Experts of a small language model.
Size: 8 layers, width 448, vocabulary 8192, 89.8M parameters.
Training: 676M tokens, 5155 steps.
Below are experts of layer 5 (counted from 0) of a mixture-of-experts language model. Rows are named router (the router's row for the expert), up (a neuron's input weights, with its number) and show model dimensions 112-223. Each number is 128 + 24 x the weight over its row's rms, rounded and kept within 0 to 255. Numbers have three digits each.
Before each expert's rows: "gets" lists some tokens that make up at least twice as much of what it gets as of all text. This comes from a sample of Wikipedia text that the model never trained on. Tokens count by the router's weight.

# expert 44
gets: "s", "e", "t", "y", "et", " University"
router:145192131113132137121114157110135125147131141096141152116139144139161131121091137157118101095106153182140132129150100136126128111101105159145136153141119147129167134132084103096114119144073120117138144180077132117144147124126153134086109129162165142156158140127094107168179126132126155113158162127158138084133127114128161115120091101159
up0:095159100134106136114133139113154148135141122111128150121126165131174110115127134126100136130195172082104154153114119104081167176133075141154155144141159125122124103134141133124141119102125131109100087090149107114128151116102125088144096098136112103163118185169119120126152121152138162087142138082142116159080116139128129111143133151100
up1:140152121095181132113171113144114153131131115196133130148131111111122148118140119118137098127123103100155183105115119127117145097106099101170161120128128134084083106148135138147127161109144080125132183122115156141129110129124142125114117144127133138105148098132131118090151117135121106109111144205137087150159135108164091081116151118178
up2:130149156141148138095140128127166127156115153155134120106082093096116116114140160108178142133115138085106134121128120132111144130103161115121124129144138066162152140115138169123120131150105122118118163128112083100148182108172147148147118116116133134132140121148061138129155111119143109145150114158118109094128106115145120081132148168121
up3:145154176138110144141109128106168106159124158130123129150071145155140141081117132110130114111129107115133087135132112113112128173111158131139126111134109152112125108107149134087115136113109157161158134138099131136094160170145116141137126138174093150138146091116118089131164146154134142149148138086123077089103153117141139101105140104077
up4:084143142137149157124130110134114115154074128191117134133107142154104125129089108130087157125116107058162135108146142099085137138140169124139151085108157145144138139130133103124120118141140171123100169106110117091110147121117127154150143142116149170158155109141128112140147127118120083075119095072161132163108113121124118077136189116132
up5:135156086110099100111131110129114107124115117118173147112126139084113125084104143153069133107132155110121156152135123169105147104097106129163146139149173125132109140138133113091140156122150103102129112139109078123138142163170137147133096141123114153123104135132138152150108141161126131128102094131105126109170071152126152145149107075145
up6:096144108122161130093116104127144086102116137132203138153136087140080117144127161119168142159174112157130108112130138088174088131075154128104164069146146112115119155108165114129137139155114155089154126122130159117151156091107119133168145102100131115129141089136118138113129143142145131127125116114121120142139113200118118110120107154127
up7:137127111120137142147114109127108123158130132156142145132132115107131129111140138091156115137134149137177126114131075116173144119117076133095108102119110105140114121164100112073154123136124136129145158126181125143130138111135127139134123126121156108120158090138145090120111159131139131126140180108140085117160106141178143111169131107111

# expert 33
gets: "s", "es", "ers", " people", "ons", "ments"
router:072119131120129101134071099092159176125132124140173112126110124141150109102142147123106103118125134107154155109142089090151108124127149109140201120134098149077156102119106159141094192086110120105153165168120143147102146128098118103137117093160081125164132165125085126122138075136151126174115125142130111105162122128131151169111156096157
up0:145113147102116126142108126125138113151135122140095152102146140112162143129167105143097121159152144112085109146106127147050118158090132112119135119132181138143111123134127059102063151128110098101098089132138152097166147110145097142134161146158108057133151110162084129081146156162083118137136112109079140114168092123150130104124155113151
up1:095100128126097145125109158138106130104117102125106162082149134128104166092127111106136142111066118114146136108158195098110115121122120126129142115156127097147130136170111150119106136160104107100156127126095168062150062173133112119116128154087120097167148128110143154115159098113094140128126111132136114127128152172076117122117144090116
up2:113153149203112147136131182127090129184095086089152137174108115096168133086116153113108144147153131155139133146169161177082132130183130134126103124114125108121105115118103108112102062133126089155108137128155114146115110150116126144173140129123092133177135151167150124114126112113116124150111107119173101113125171116156108112121140139098
up3:126165132096118114147183131134098065061127135124144121152133147088114132127148124090132183156128133117117084116136146173150156082150135120165150128073143126176130163108126166114130147110119090128125129120167079122127151151127089137128093123107118141147141126138144093111170119124150143118098154145128095114166129120125159142155127112145
up4:131138120119111136160130101115110109091138117121118125148123096141164151138094133133156173121098175110104105138152132089153131193091115112138154077108151073088074169093101131132146128181105109144138066177095132138152147126120120109145119130099173125123117095139140126125147113124135151129136139107135111171173148105148082115129102121120
up5:118137159096114122129120086154139149104105070152128146150151110166147152150090117160123146129112132174116090129127118106140129147118090134085089097138133182149116146148143127118133085144127126112076142138157116101122150131111120148117103103119111114132135101152169135115119153166144115109152123114085119080094123091113086118136126142151
up6:150163130092148129165124141110139113125101117119047158119108152069113125149086093095100143128113162137142096123153116126106112138092156152110123122139151079141130114118130154132097145125130129121180109138110132117115135126081166161142170107163116120176155122125145158120121139139075108145145169097164166124118124085137116130119135095144
up7:126124119128150167089124108127110109119115115164110146111125136112109133127087139145125115118091096163152083164117147118165096137133156109131085140131160142166141136117133123135132128101176146154127115147157135119119104113157163120141128135109136136122142093132154131162142151161129099136138096124131168123123134140159114140148149151150

# expert 24
gets: "n", "i", "ti", "r", "ni", "an"
router:085163151094121145127072102141163150127138159126092132119083136108157192105134103141117094093105104164127132102140117089139156127120107144151126139098126145111151124115127131089153125146174113112093145145146139117110095129113125099151102131112140171124139089159087134164128161113138087135123150123148150064114123111106065137083112116147
up0:124106129134168092122131097076158112154122123126156113119144098131109107137118126134119107105105085132092113114081110137111126174106126083110131148121133146155133051133079133164083126117155081147102123118168129145140114125118116135134147105028109139093121150140132124137135082117115110101126130109154129115143136105130079124165152139124
up1:161141114154164136146154167168113140094150124117106137151134126127123163140099151151136158143178115125092144130101107129118159180128157117107133133095123094079123114125122167163141125140095136141134138091112121134128161112099087187178087107153110137175140145139123129142118140137134135089144162144134091127092099127088100078162092124089
up2:134113115157127095120155096087120138115110143141114101154154115094174141121170102121137145121125155170138132136110087135101108128162067113133089101087158112090114135125138150167095116139076156148101148144106135145141115171075156137131151162147126136151109152124162104139138114127162077180177099144101139143131153111111125101159117162120
up3:127108127121138121162108136154132109153094140143157162147139090140124169136139134084153138103162098149127149128126108102142133090161093154157109133161119101119160087137117123155119140153115123108143112107101138135122121131131113178110109140149086110124128086153088141119177123119103151154152101100125117099149155117162127107096114156117
up4:172128136100118098147122105131088112147120126128108134106143126119103096084123101069108100133115141148153119131105135174131123091123118098129142141144159111127118184174148116111151132147162173132131123100157134101150133134109115117153112119188117138129104111149121137124133103105167138129156159174137100138130135120124160132178082106062
up5:104118120086163090119109129145141183135135155125103095169094131096155119169097136108139157122111082110070158158115100109168118121124081125089096122099086140121167160109162137164106149113141136135120127153139115188100162116135111156135151116164090101102125149095121110150114143125124128162106117136146116153085068095095083103148152115121
up6:109085128095146153085122145129156127112157150161142135093157145172154113120133164114128137119117113083108154170155158144112089106122112130134118114126109091135127107099107094134115116113141133132159129124150117111159154123121128155102175138134090086127187128130109154119103137164137144128138144082122129134149119157130117116120155125133
up7:166132120093182120119109099094126149108110121145105133104129121154177148114111102134114149111099131110098131131125141117087169162120132136093108064125084140124145141114117093153124147166138123144144104159098148121140160128148108141148092117154132149174155138131161102097140126125126156118125079168104140131143144115166093107138111159143